Weights of a small mixture-of-experts language model, trained from scratch on English Wikipedia.
Size: 11 layers, width 256, vocabulary 8192, 27.9M parameters.
Training: a variant of Adam for the experts, 327M tokens, 4987 steps.
Below are experts of layer 7 (counted from 0) of a mixture-of-experts language model. Rows are named router (the router's row for the expert), up (a neuron's input weights, with its number) and show model dimensions 0-255. Each number is 500 + 40 x the weight over its row's rms, rounded and kept within 0 to 999. Numbers have three digits each.
Before each expert's rows: "comes after" lists some tokens at least twice as common just before its tokens as in all text. This comes from a sample of Wikipedia text that the model never trained on. Tokens count by the router's weight.

# expert 6
comes after: " ", "1", "2", "3", "4", "5"
router:531475496448489514515503456594550524488550479602506511506458496437438433512478507495448513519508621483511552484502568503539497453547497568449494540499505562511513537533478567530500489476555555510584468509525459530481509476454430512469537539502488477491535476497472576491518603474557499528513442451485515450480506487492478487510525547443478391511458508478561372477480422547530553463526505442558619529492508485614468552487444497540488455479465446523547473470481499508503495445542436473431487501463446519513469413465454465485483488551472476543486479527456510500454548510546524506482459522533538494475465494414519527492522536531478544489528425456475479455541478513522495486537534522493539440463514521470440526476577524559517542493489514551452577517506506553494543521444488
up0:476494508556558465451471465523513514504494553492529463477470511470485485528494509513518480521512491472500510494496466488510575440545516521500622544549446486570466561457470439519516497553494564455448536547466542516481486484508475588473494540547513461447449481578510521459490539465517532543451488451546453500473497498553544523575524457478487491436525615509513475545533468533523521538485404491479506510490461430548444470507506561511536445515466445561574488486536525452460533469531399464511484488486534611556548512505424461438543536487503457526483532457487578478472517518528455439461604493524488499495532516484506493487446509547470446507509392510511505479506513378559532522564523482599437424479532515493487501514500491496525441458530509475440492481465558484510552435504479
up1:413489482565505545616505520472455490537490509436556507461511549381449523564573486506487485421547534552492548512494556461488443543566622485534552473529476501496471373461437431522549459551507496510502539530481505524480476533490450531481515526461521413485523520509471609520497536460467507477514487436491512533511495466533481483508497453492470480549459456491494419435480533555478564528566492479459485469517497469461493462531502529505573519500451495495490507531550487486539470541512528504499462527529506478452466513499511438490510526463488495469495500513456530567513540502475451446437542410435545437497520464457475487493533584536468521497516468534475579542558466460487539609508524494532464502493530528453519531601470492521430515459443507508498528538485456478517533573463468
up2:571422532459544500476499558551523486453556486486542504494443507464483492500461522490486490507452406522506543474484512549469492404471514521524558490495573516466501480483515514470475467427478457510435486557520551483477470512541484436477411495465530485521579458558547549498534582406532559488530447482534450472509463540560455544465460504514436492577492449548505492552492476496487497490532460490607495598474512470601462458530527503625568490479490504512522484436481568488489468468523491533483463477464468543490484473509490486532465494515541466543485503459430499535485486489525489445553481457548619457528489482472505518462357505579453514467498430532489562511443509446503547434536477506477551431454504508545519552507492525520526540496490494526531540490536486496537518534493461
up3:535454519489562545446476542520537474488453444568466540475409579525412502424503513411504529534563434587451484531545513482479471476444518518538490530514534462520420471438487459517521471476486569450478471494547496482503475498518545517471490487533478551511533553553513520499512510449482470469470505520616492502495437498450518547503441536526578536580486484529493518568500515441467502511503492484539492532517531533500554466530520466571479461474564550505483504472449532530474432574461451464501534509443488509486516446501448586515496567467563498579488438572498491498525596466459466536487522473483487443546497566450519562522461530497471395532470504509496516434499476477513476464491500401480519494527395475599526534503520456540484507482503510464481502480493495402481464548481527
up4:465476449451540462493567390528503541509559468430508470535484528545518478489539473434494535482516474519512484560514495464474405476511523479495497473536500513458469471445416479569529484450512432558574568547478524547504500528533493529501461493488459456521535577558441569461535546537537496495477543474591468504524459549495522526562512520526492544481500490476497461466541580458496547520520491500559573517550486425522546458457517495513505520531437504517525516482510511532484463504482549476505517450549510438502552463527512441482424496436448489558542473506506516511553549466449511566569566449502501498524549463559450522572479480437452414533419544529520514534521524506454465530577501502399513477512499427462518510517513491518502470529453452496580571466450454403489448437512466
up5:460502491507480461428491473461498408472516511370488594512538459475541498507495523532546414585577426475519451534526485486469543514495541512568510545491526478532461508429498465587514461518511562541494554511518455486511525534539539456470490489491532495558514475460488447503549412507502553474460512510487505502532429468536426430477522509535506536451525523521491481485521615454446572582485453500513489495468541520539497534502551546528588526519490526480537459474485630455518514377482459494527487515509467508509521560507504501448518482428478495441463494486473462490547533494514569464484544554514498509510480484520549531535564447513479497458447419547516495523459555449485483444529472461468467500516521451483541524538540479487511487498554423508490414523473493441471444540555451
up6:440468539473529498563515439518507529463595567490505556485447533519486510511480491475484580380525573565491556465534513432515531400486512541525454535476555516493404510515496525555520512548509483561529430465491466421397464511561496465453460490503511501454494456488516602514510522488519487612442535483471522468482466537551528500533515497522531542542510591438523449572507500558397552432510519515455469459459453484523451466534528506502523476485491512488524476512567516400512475461477451526521498506458476484534459467516487508517446485476439483502451514569535450561496488535506484519468468473470527548436520579499444518462541512425462441494530450497500509525521520540496546560527450507478522464472503536515525421507460490462429446453513495496578534486522503493488503526439468
up7:511519483468470454481612592524448428473503483519553496464524479487521517534503543483490487496479558587464520550477501504489416500534472464499476525545520524471513469441507509529526546389493539462516480557511435540555457506499451504536519411457544493544463473515471463459522528451541456458494490479497545518500539520476480511500480447582463471493470509486471528530543474438510554497508476527598548503478564453532472431437504531512528501522521557558516529478436547475515417437551433490510469475596481494540488492518502508513522498514547524601469418553476507559492447494553516519535484483566544521400532505524434419507490490506575553493445493477487508459446482450502563433540532434478571458500530581554470495546509561511512488441449575572458549480507502508493495469503465
up8:432470467489497478557489456532457493478529454489504487509466488447537500497528438494453561488420525500409588464496520496564458525544556530525568478510515513505459492512477511499536477478484588544467494496530507552495498528517518464525477460505476556503573459533499500459442529536424510563476520494503482426470471547535517423478566455583447494555436526526480524535481520575448512531509500453433530459513484500502489450419543556537567471546457503509488459512510472514513506472568512498548496479505504504522455515480453501544491467520535453548548553383511550525494546484503489449524552506471532393440554457516530488465420523509545451506503492489475486555460493512465548498528532398506514504385455532458495488574476483501440411542443420472452545476395553514471511529457462
up9:509481521541515466543474564532548457445484547500498387589502542485513510504495530388506487477513509481477508473490540466461551487548587556480527513529467515561512443531511545501499545424501451485494538488489501498473513462486462573494532462523452567491516489505502467505506478505507509515440496464455505549451443493528474484527476482488512452519455514503499505447491440544564546513487491459507552515543498475501493572532515486480480497500457448526474505552497535504483493447387447555536542434505567640496527514473409443532501480533516590580501557514480429488451474501449552454463505438531554551487509469512504437477556441530499435614463510541522510580459533482532433512506494553564422445488563483483475440492541502502477545478547471489535482550549473542537535580447515
up10:553538510540517548520446532505491499513472484632456468490479534513531497519454519456514534559501528532471545452524461512486509519586470503519457517531461523529445532479495484482581535494501508488522465452514474475424514493490528464541491580503481460531521501523494487490543514545509478483447454539496510567459532520481486467493550428492539513538441515561492486577479481432476548473393497517576500545475563489417471490501490523481479465460416518472519570452521504450491487510468461488456534512533503467576480454532528416479545490455476558469455492518476509497478520474470561504497443557501542568512569523433515523482428490582547547578485463495522471579550506460529555430548498510492568448572492573572474407478500550511515496450456518514423608474468427458535533465450467
up11:489484476466441572495527428492487435507515496521528464493506443510483497514508498505508492506507473429482519520524536405450488489482521465522466492552452537566505583520545528483513548492529475477529509487517531512487463500483510477545469482492493538496477522490418543473544521556468544525501428532499450404505465562456503382518516544495538445492421487527463511442478512438453519411471535509596546496492478482495521484488474487530401482549466511431486556485480522543453523524458470455437560517540475452459458422481482460488475532461439537491465567549478546446551612442488477529488503560487525518500559510493546544585523544462551436548501507412544513602570461496488464472525548540448528536425561468539543468484504457497591487507502456524542582484466500456537519515494510

# expert 11
comes after: " ", "1", "2", "9", "0", " in"
router:517488477502524465590598480573484525496583507538500435522438498449441514521424432530456435503549520484530515513451550441418461503523451476490514503490489445520556432494578502504481594503525512515575458535542446562468506483488501494488452493511461499520573478561474476493562552498539488542507467506513484498470547488468596515507471440481441467488468512524499464499554432464539490507497491476545527493570505502568494585446461520429574496607521561470483562532423459425488534465498478492475525580537475530441479455449468486546437471527585487546467511461475472489469500498568451501490485511517501529539515447493476535541547499492430569496557550471466464495555513514492466547524482559480502513452545435536450501508426545515517490498520467522501510529452472403506538483461537
up0:527528519400477525480522461564479437486520530520458450487529527475493557455606554494472573525469534519460485534555526473531430528523495529537506460561510545464476521511500532544503602473490507524523558521542469523538420500503456506508475437451530559514470453532526529541460538503442542555499470495531495479417515533475554458437529505431501510532456543556377499529531513497460520519481517473592576472517465431492553490439536541514531530577504528513493478485439489471495522490541503438461513493407458537447407451483545448458502542505538489481503509471495495507420568518516493544468513458489574519518459511513521536543448486472490552506516532511460441475544473406479484493555483475500483496458525492527481505455365547475459485516470496538403593494473504438504473516523474
up1:502512462486500506524482499497507508510521481479503429519400492433491449554518507485473520519511523537503538511475473497474506514477597484430447439575466474443498510487523522558509551493565466474502511443532507466427554444486484530509498576500587457512519471476447498470469565435517411437509513469560511496544591546499567470457502470462421480458495534535500477481504441440475519458471464523495435523504476535517535492512522517548410546484515455529492479439469585510535446534506532477445523470464501504569523563567432460490504507526452471526522530452454557497518549458446570477490451478483473459561485559484538418546583467520488497519487524478497539499390515557475559525513504530472529502491533605468486520479518532546471584522615447515550511470443453497482490413485497
up2:464541481547506495496514501478529555476452547540503497480468499515487546492481498498424445457516487550477505518488516461516560452483521435473488488528444490562533526480581511515577496521497572497526421489512477545408510462498544527562471551454518525513587421489510538493539542552576550517506533511531534431520482469461540490419539512548493442486535490487493506500497548503480466510441429486487522481416493490539389417431549524484483488514436535528516473498494500426532475572442427533477490537505469523478461495456473486514505510471514477526458461498406501502509452438432442438552555524521557532491502460467459530533443540537555490533505380503522464509525502514511587442450514531502472464530417565489502588523479493456496572487547463501414546546464518546563456479505560
up3:464507529517457566538509573501444469476483493515466526528496558520501581542583409504460489426484530517516528563456522511493564495521420563514433461534486471485495509481517495502493516485515513515506501532530528544500464466507495491445454458486552449462517483566512499482529536510477535600452423519475476564474479473508518485484580522485465493486434469450468474529558462486501507517538442570496505538430508524470455505463502444507505547476443488455505472477535512418529542536556500449575482450400475506423480489443522606493506607465523481472500427489495482466494518471424470521560524490468512539509464478512510561538519532464454496476500541552539579572486435516509578462573547522497466516488545515597488416479413530432469554557530475514494473461448475460542524501503432
up4:494475537459471525476545456543479480504552508526490443436445522592461427522542533504444492467515514509529559486538518483531475531477578528503523505444447488473494460481506422516466502537485459482429528478533482479453477460539415513422516593478662441565554499500474458542502538479470505590489550483507525536461498512461479546446454506559490540535474512526517505532552549553535489486577528452473454470474511419545558608503527518504509436520507545570512492620493459501524535500521490576468534523528496476464459447501570515447495456520511459536465531486491464464526527527480502465475483435531464437509523482466527479551569515525486522489571501509500460475558492525459449500490494464517458498520527509482500469436500539482514417447543533509439446406568520515543439473469529
up5:500441521463512534504521521478530571458440421508521457467496501424431462504473446368548538517486502535517573451533520489510554435436510536481524496530490537470444510599482581483497554520524471500514452532552541429504515429528548456485509504498501498510420473489477433605498530531516565444525547441504547491448564527526491483513585468438462493486489496472546479494509499462474487584421486518565563440557478532549591573426486511481470457457531524456423561505549491517470509506512492446532446469464485458407492472521441486502479508497469483541450450572456506484523480525517459544494534514600527501468518485506529528460449496483539536516494492492543484476522506512461556469541516484468571494532474513514504518554529518499435424503547444479493523512550521525482435490478569
up6:517468530449517532619545438494466539502544519551515467538496535503496522513493519559465451436503435491510485507443561547531606522547502520541532524521532522466439420470475520436438521444429597502499527510528565558523485516537521527529556491456479412494512537518540477465485575499530534498477452426513472501517498558478521508529487474469434532436473525549499419465546496528614474475479483509453468531488529490490460465435539517489505547517474478488495511560461550499538400517459486439507515462499531564552543452470503536479478490460506485551569502440515439502504501455461493475421540494481454532517456457491466484473383536446542441501490472441533488488494525484550483586539468598513482496466539485492439509546512499526500534513508547502466619545502527473534558521469468
up7:526554491529479561514552426467503496492544489418490526550508531547403450471426450411549533445566606530555545466473495520476538491465490472478510519454513513490539440481493457521445534528514539506462537551541471570517481435478501500479543537467506478528475494459475479552472515486444564534441491503528504451434523504445506544454521414448569521514502581562558461514503499545563480500382518499544464484507551526557532569537474482502478485518588504505528539546497507517464483532427582542451454498532427493477424471537479513466531485506498457597488442526427498484549503503539493486491528472472484438433515568496472459415501417570510587485494547488478487424494538520472458500514484491485439487475544476556522479491510489500583550502468513503461462507503526501464501514495539
up8:497493549496508469504544424538530457570576392557519482513427524425439509504431544480542511493545481545517596506486508451455518519547545556515586551457508556522567481517490524546472534535554525545538476426513567511468558460526565469515482485483468534439467467489519424543501454496480518432496519520500485470558503479489495550508565437504473479479455525531503463477486554499487444541544445518517555494492486505553545493482485525481485497557546542438430474560515438462525524475530483501498512420513494524468503461483488511494517505552446464477485480511382524552531591461587478442525496413586492493493515498491532507399505426451462418463523551478517479513559490496507505478451495514510439456469475557470483494497514468431526477483527519505483550423530533528467465477572431
up9:490474482509477475494530511529473479477473457568503475575409573410488552485388561515545532421517578544533506489486506526495476492414498531475480473499489499570519465453527500568564577473453485538506520486523482473439518496468548514522543450473493606486508422487544492515513599488534511465447423466454481520477500504509514433540502532490516515477522491509477488412529503465433478573468520502544556482488457507566463593537524470471491522579450508421509503493443461428517482529443479520621496498522557532498475449481544485525417554456522524545549478529482477497457474450539514471527498388478551545533507483556482497524525532549474516528426518493530489509443491483426515542478499518487517535488463513481527498447509470560448569548485435481475511506474490553517576520503538
up10:512543542553448490460498513526523482484479551456480525496531526544484465511527526522438515465562502566484564501518539533484527427497459512567442477447485473533470546564514401582467547469395522553510452556514451505477379471497540500548476515493499505575526488535523561470528498594532532557496505515525477505452465533516555506465482440425485520453459477476505512446580516553483538515515539517580479404449501556503434444490537514499484433503473489516512515459475523421527483494477450523487463574548484535434449430544518486474599525422538511492491474492467525555546514530387504512549471529489489536548497513435518480500511579520498444555521512487533493480472464489512496522527511571509543527482438524477491546547457534441421510521493453510487511449489430578487475481515442
up11:492476495526487537558499512513425451468513524565501492489477544484491520548411497533454556480418579496537567539550504518458440491489490534517384511530480441475479545561445448524531550556448439486494482466533476515445440467468507464547502540471528587537582520497520474483484518491550529502523479542501466481500508482477501454472426478412447532450468477468484512424475514554581535446473549487583488496558539515499479516459534544489536485497526461447492523523449536495477500430558462484519487488546478537541532498467522460495546470515506524518569536524556509532517472439535523484527540491422468450516511556415610458460510493453445621513515519433539470559523509511542524450531531501455456516464550573513476453499444500487451479607479460477555532523483466515497432497465473

# expert 2
comes after: " |", "|", " (", ";", " U", " W"
router:441450581445509484495530503465532503508548434519463467518532451482452506557499488483554530536550522500477519444482492520495482476488517443506503534488501480535543505441529550593515580535478499567500471499493587565481477518563448502528541497458447474468586521532501531543412527525515507556501536535480568510447542475449508497558491503492486450479466496496458377486442465479395582493473443533512548555522429494540578533488503453506503519539454507470472459540528511495533516554567500534573488538483518541493443560542502501451467530510491503538496493562455451480503529501463523488467541526518490484518478484418453482575422493473469464589463468525502538519522556526443481428541424458429478537475540485546499525488511466598531472486466571567481530435479454466521426507464563
up0:455487496517544513445568543531464578447527500504441481596402484467464494515502523490463471532478527523487530511566519492451432506517475542478513437526432515486494537405546476516396490486563524467479455496480532536519530504496545479516479493522508500506459478468543518517446539505494589506500541537450448420492493455503526533471531555465512492560481538510506539470543488487587530542519511504502474468494479432449462474500447550528459523472489457526539555484489528434537464498546423551452589476468547470538522469475461492477503486470523498522478518434476456466518593435486534498465575449548482520531434530462477488567546445460400541488503458480585566526533499462522464506484448556512459489495576531546517433453519469412443579509490553513510552433476502561517499580495450
up1:525540516505489466548548559491446409457540546554509480567512510553531473500507522475494455521454515493547522471514528471552484500621533494549461432482541492537468459465484554526518486489459529527488455544512495491388486492624510516481489502519489505480533537562516491497514504486436536506492513460496527516496418496419434510511525510488445484497492526539546501532473446543419527549451398516512481473450469461545431578550500516493535432536457506479479422483471512487489519470511468470461544516497495513483536546429508531487577458617443504517503524521474420498473485433543482476476523520527509536511595488571430581516486518485483519510469406538520473441517489492601475537481506541464471464496546512559554433522508478484517527479481509532440492460437497514479500510377558
up2:406491535562541569626487531526515533508491530520526470481478556507468513549498534526492539466558591547552452498507502451529514447486484429432526453488463469518529460536502495514507533483518527487499476534569548549472521489501457551470497545479487523525492515533530503522451509534389512511489420500473472612387535525477500455541492517549473411500496531505457484468531497528476433466480508514496547474526434532505526525460492498538528513466501514468489435513524449477468532492551472551551489420520481525495418527559537519465505520520526474469471432543462523480481429476499509468500493502419546505533591531538588496475511487481444542498463543488535489562420485404457447516538493518540496477580494454593520545586484494442505453562485526477512552468460523495592493449450480
up3:471482587476483495483509436508557563491539542514487465463558535524489555457485479574396503513523517445522475469475455437530538534525501565555499446443464551505482490416514441447587547492465579486475490517501577516530577485507493506520506538561448475448486428537424542470435557439487618474484508508478513475473477533556496529417445569524466468538444496461574475518556512484491490490458532533481510474500476421478477458507489556546469474537508543498549604493494545550542508533445455530554459501561537508411499500491505520431536495529537527548571490507473424493488502509566481481509514525530512530510476459407516466450529492520502484497508507464441429502507548448468494474516470522478466498570532548469468478535463501483478497548539503521499556548409483527516537437440507
up4:478440441477470508513503547510474514487553440546491474469508441448561503503480513419511489501523475525479469460472477521466504463531503436443473460523469497499526443494526516486538588528451481518442564494588555512494425481470478497523503475556494488495579548519465554391516519481496487521521440507533626492488478476421525512460554462504525456408462489487483445572457516508499468505569546524472514560586434502559472501433508481536532470527501510475443539465512434531519522502509501528446478631486575506486458441498457492519516538520519446488537441475539373540445509471466530440504595506481556436523469580465443465463490506519521520518453472446541556501457487533502526446541517511485538438499518535496517538582522474526526511499527563485474483559522491421476496513500509
up5:468478458542457494477445451452495509391540540440566433489463507538471397502516469460453446538522498536518570530549461514471494541512516468528517500490485469472416520409541461573447520504491469468472516527558500468387496524503392500509497493507509473493498542498424501452585545526568553512483512464526582530496513514436473459501485521444442427427471504525550489470477470508503498473480510531546523512531546547501560600543474468524530508501539540548508439491539515533475543525481527507492536499438463521533517521514542550518533489517555517521465570566506454441452483475439445594502425590483457470538464471532498411529471527527496495488490482461514501512538498494520479595527440442459524467553518432533510485606470461474510514476532494512470484453545502472475470540465527
up6:555436474522481507579475506504498498523554485559488476498526526520505516534456535439513508512532517516481470504400582467474538444517449460539445455554554469596502516499488491509494590572483508509513464518531519623522483470513476572560514539555477481506548480624519476465474469547506474536524480515577503477466480467485530426461508519554497505449496473562455311521467455512513516465518532489521549519497439517483482512488446481559522530519504490516470461480472474555481499478504475490500492480492530468515519407518418545549523531435532456575461471496534518502469487539597532511553566491517466433500500504541530483529477450561470499509453494477453477505515492500466581510574566542470444470433466504515490527545452569483463458540458547470521506471562540507501551452489475
up7:536449576476540533454487486516500448416548500488537498490482467509503528460484534479457550493497490457546557549496479431488569510576535493576476507511475481460469487454515563545469453491503507471505463508476478435493511483542519513574537531566469564488526457518460512488514518483574530531465484537411511416538493545493471520393653454494509471455456537559507534536474471503530562534525506513488556501469480446496475438483503500523515501461520478487510494484469501494481527557461479484489540540533523434506516485587521399454455518474538465538590530504461497441450475503472487499489521572469530492502531477464507446528531505486388472452515450428530511519501528580451458484429490560617479465502526561445401458517487512493466478518601474579492547502524473506471470522482493
up8:502499506503516499552563496469493559552539471515554411544539522503395465528501514499471595487480493560482540461454522488508499542466447430461481580457533590479447459514455394463521512480498535543542452454521509463491536470475448509500491481411463511472544486522559524537470483514500528507557488486470584451445432498451484494485555475468481473464485557508515489465503527491473564462510507450543520497468469515506509517495519521464563494458561550479459531533511491485482476464505538448518532518560531487514460526474426521480464533506457508515577465484541474588450466468484536454448571484506499469488552470498446602521473492588451515456549509511511485457483506410403487533487494464418468452474512594492481496609430496530447500489496552587480577473493506446456501521436528
up9:459428469498568521509494428554497453460516522490454439475495626512558479487449486476508605518505489447552509549475519441512432533477489503488476435531559438513544502482471522479494438507497511501512483508485578576509495475532517494430513470420570600493519512497470517433517485478496501513550512515562499466426526499535560523511476568548543538479461500488512518402524504498495515514521491475573544465439545450493434529516458548489522510486578507533525492482390408564530444507526459517487508481498484501469444506411474481509490565518514542533492551537407518456493477541541529453508546472520439519462501575471535529504508515549429517504435522459413453475496500441519455494526548559525496489511507434471497552495496453454478475511490550485509513454384513461520470540564523
up10:482477530483450524478452507476534526501499464557421536466444523440504526480418553489510540447466480457501537463484551486493566511539463478412558518492534485473528428515486448483479633536485512522490552480554556550491549477421472513444464517481509490565522449469452555505512558531432491571468402497507464477472501510563472500541456516542522485527509450508448490472514530497463479535491445486485553508494470457513471576442473545543503476527520502438469462430521528440527447501467559464487484488496587443439516501481470498509484587446465516511491440471468534520482542561509532525513455454417537466580578591410559490554448461508579473480485517479431494528494482507523500517494473458542583503508478530472514493479543430526487548495499518509452450477504558473540388470511516
up11:470511430421490521492469556469491540560552465498370541459487529456556561531481384483450443507560531535500596525534525536483483545486484418496508506488442519564524467462522468515405570530448471508554505581534523555496505513465464427513496463501472441513495494481536551510518472582529547501491478424506510580436449530485509479520489499475519468465435531482534446454469454449478490475535558507494562530506440542538505500469561504446491490555545436558478479439533609555476496495539484547487544519486510524455362496455512481487562502473542493500541468509470479464521466449504458437536552517471515545510485584496490487463566519478468558508505500484583517548429516459469548504525474543498513514477459542537537439516464516491493518481496510475480493453530511570529503502476528

# expert 15
comes after: ".", "\n", ",", " \"", "==", " that"
router:505483541525474501545491466512535502444569575604451497562506483473543578517568531484511471500507545548507588509448480504457530441517457505536459506489503423530484474454535476489441543469461517508481524476508503563426377454536531531498461552427501497469525457530479484536531513568503496501446498535467558539493451606477471548439475441485514449512447500529452439527515478492499524523521499473542502505485505538529424505489543572553522491517487510444517547511428472473517502455550492562486455476479478633486443483470512570461495538476564477553464473449418424560508484463497449449529488494537569439458514527480539480529504564554437482520585485463508571506500470517483434428555496506509509465479563420536465531500513501516462536487455490467507551495490494526541573506474531
up0:484493511569522541487538490468394520474584520510521486523470527513477527514459432564482599529512500513518489517520481509525495476495527508543428502402482495533546426523609522498540569582472439549526484488517479504510420446515486504514534509512476455533469474491504523443480512512495436466488508553538528590488433496475539483438481463430401513414476544445476458545520496480489502459562594505490534497426510548467484457421494494482550502594496557510500523521526543464493402479451452452506450469493537433502463501519501489490515474564556518497468483505556469453497485473486496470507490517405498428521462526510551485580500543546518597525491470512505515491559522596491497520576526505434513498481547458517553476515522515501440486467477472537491554470461496405496488495504582
up1:474446517389520509533468506541521455410511441517553456538515582465473505515514483505479454460508566475473482518518485544479448503489518529454458538503478528445531521525560522586468525525537512541564559584490537487536466532486440577574536406508489466477563525506438478498512520544574500489516530431479480491515425546486518497488498518488538481455498513493454494535538502489489487434484443500504510474566467544506516509427475519519491523483485445511526576481418452411574464511468509556470449523523476514514440516493485485465472495416491461638498554563490514455502528500448545518428471566484484453456530447492512456511509582447476467582500554528490502512534447487446439544506541530511558466557421435514516529533527493490456495465477560491581508501456522458455504464433530
up2:450477461547488492473556457584555521478518511480503536522450450468519389476484533444520485508514484574530656538557452467456444431487435479479465494487486518403566520512480448488458493524460589521527495527508506475456560443543550495505549512467426492520533514635553469467472530532508472489502545448553509542461483444509521472506480495489524508472509563542505439547532507455451495417484510493496508510422483483555509493388571509485482501458580466509420496471470493474480477542470485498511498557511471514513486516537428479484517477481466483573511533568531542467521545524508490507520534516457516473488542523504531441579497465413450481543508577527502444444531531531440474476504525530498457518505477488415468545526485491552501536584515518566470513446444488490484472525522486
up3:478436504445540533482511426507504477544549508507537474504465473489491507489473488439529520439516462548542558513537492559567508454498444519458536508597492486514507533487495436493464544449471495556492557469503471490540418532490480555464524505457530499436528542497485465516483440512411484542521519595513542530467519541482452516512523513471459467517525501536431438493534511554478455461533495416531613479443493534508414499544635496522547377496502480492494506501459538483502433419498450559489423568457460473469471577572440522455508522562544450528542464446484495527505472474524502536502533484527501497512483548464518472533481522478519543495561490488536598507500546579552470465493492473491506527482522515453536504522534515486491569521447562453477459503499483530583576577470540
up4:484515528430525428525531558477453486448426492551507448555503503464481499452528510471502502493560502519444502527513499502516537524557525530455530553424516499467468474487510458444416551457538531488493508553515513460487457479500482503516440498546423514642490551463487564445546564513503492493545500565587483534397436490430462492507495485521514419537397523459520489515501488444494513453490427498488523474535476495580455515488533505549584508480552495519446548504575516483483551521522442468472430512543470557438476489478564584518494492476513473508547469407530459565466559468506473467488451530515560488575487520477468427528499496533527509509564480477519522498480497575526405575516440470570535542501495514484559506477418477488548506518530519510445489535492495551519502515499540
up5:429500564536503520498538574540505496488454533589446515459431541507519444561524532481496456512490474495514503514521523518479560565476528464521427489552527445515423540534463486500507489466499507520481466538562494474460432467447512426536486525510521483550573574500521511479523584571515436527471491570519481458451440465454510481461455487483490564414475543464498444471490484516556597417432511543548503515476486528592473453452558473504502521532484575487570537557510559508526497473537442524509449447465447519430498490477426497539478475521555503452497456432469480558418492454539427511512492453561500497515474578512479524544504441570531495494513500492516579501461533424462487473556495487504500535462562495554475497541547524513467538557431453477506473494517512517550504471425535
up6:562473507473462530416464486606501481512569467567537413410521437484444488512546465470536456552462478463418579524481513466510519468527521499480486508502484479506513465478442519510518505567517521509511547479537483626453479485499506491537495490504574578558546435563550521519462505420563516475478470523571598488557447495570449438518508499453464472492476498525519451538559469491514477508507512426456546586492485519478503499484488502568532486480505473492581556462488450494561480422527506533477554486534485489494517529499506596539378506407485508546475536501520417523475497435460445434517527532509474479504487495480535421515518511454475502550498484464536462499505507521418475542457519464490501485526493574535510522497444510518535509487475539485463486582485471462508531536524431
up7:543536481471488509467574456580432480516476494448538504549483459437531521469541531538503492498519490556487507502526484504462445476445449490496482464475536513594491540547564483519503606505503581499544522508440472508508480545489471501559526482490483505405477445531472499526423484435522476487443530549499488510431504523471493458477527505474450465524442432515442520544489533513506492474518514560570542499515460499517407556474475537504549469573545528512513526526416548475582534469435465502523461581549524449533440458560514465505459582438479533519509483512491494514538531495539519444525430537510548562406504510529459479536501580474492479415525526425476500528464557522568531556500416460472510467515553479543492506478472483551464506464455522499399459493478459506459520392458513
up8:545529493479536465495497484534436488534586512472474501508486482522495459494495499503433512496509542547516548574503495545437483491495501526532490492575533486510526515467461466426472543434478548565502587523477500494496527446519540456576495476466448502548512502476391529453485502560512424521506446469458465486545522468503512397503473509446535462516529550465508489539556467453509483519526511561527480567480500495500470509484503538486476585512599561514485517431492584448508484512524428478490540514499534473534518495518451449568518490471444422545564522523516523538540501458534520468525504521601568471509511515498565574504445500455362557457492440616505474482508538498491513498429445555505539492446526497502533487495533546466503440532487488514527490419538540471426391484547489
up9:512452525434455517420489504455470519512513437589447490560485526482510485425465524565471503476563533514479564486553505553495487485534532502519476510497430494524470480489509477555485557532569482583503524539490500552456422464506472475525504479541525534530540586546400519452557525512544568562479525559497536430484479548460473485469505437448438403502435502525516448510493462440558502447474436546531463535433495457535449464485543505505505465512533469523500525578523499491488492529516597569455478458476458434523395471474525526538523486532438452559490503422515437569492571494461532496430514554580487457552528528453502503565471495498487501546500416450429489540554488534443499485536492501449522469495506529569482503465489482460484527491498543508485467519576476464464482500499488
up10:503553542432510545531539456483531469502570417482474509489472493510522505482485489506493478503523493534509486528534501485520517495503419441454510532469499542514520485485410587509429504472503502580477565470524521551528482542573512455523519488476544460536495495539525485565435525494451462473445533484527518514507531469479505471467477573483413580453525526565547490510504473489402540522459498575554512469430493517526511518424460427525488534510424513455559546545455519539503470506518448405530474416505518449555542484516516521548499554464505523581508546564510516495578428384520515492514521505507547492479512511525532478466457501481489509498518528449558519525492555457464486537580439447550544430438479464542547565549507437495525514438464567536504533532493570439481509461419567
up11:463475486502530543496527536506513471468536460458435493559526528472468507523495506565479384424455466527458518487515511520559538534546584505470548452510447506518502460456501489463499477510507516485482532563538507512415577483418456559451538575457540505406508428506550512540482521422522555505455515483496550523561488532494534548468482513528464433487431499424502470554480504536526489496470443524471486571519467511597518565481485511471474479482437464488592450457483516449505508491499442567488461455491556559530518468490469505460526465539412521564485472479528470525498584482551524501489524549527524569543515520503520514525623458452503541476501485436512528635508454532462490458468473479451491524490494462537518501502532483464573529487518534537502443539455452416520525464483549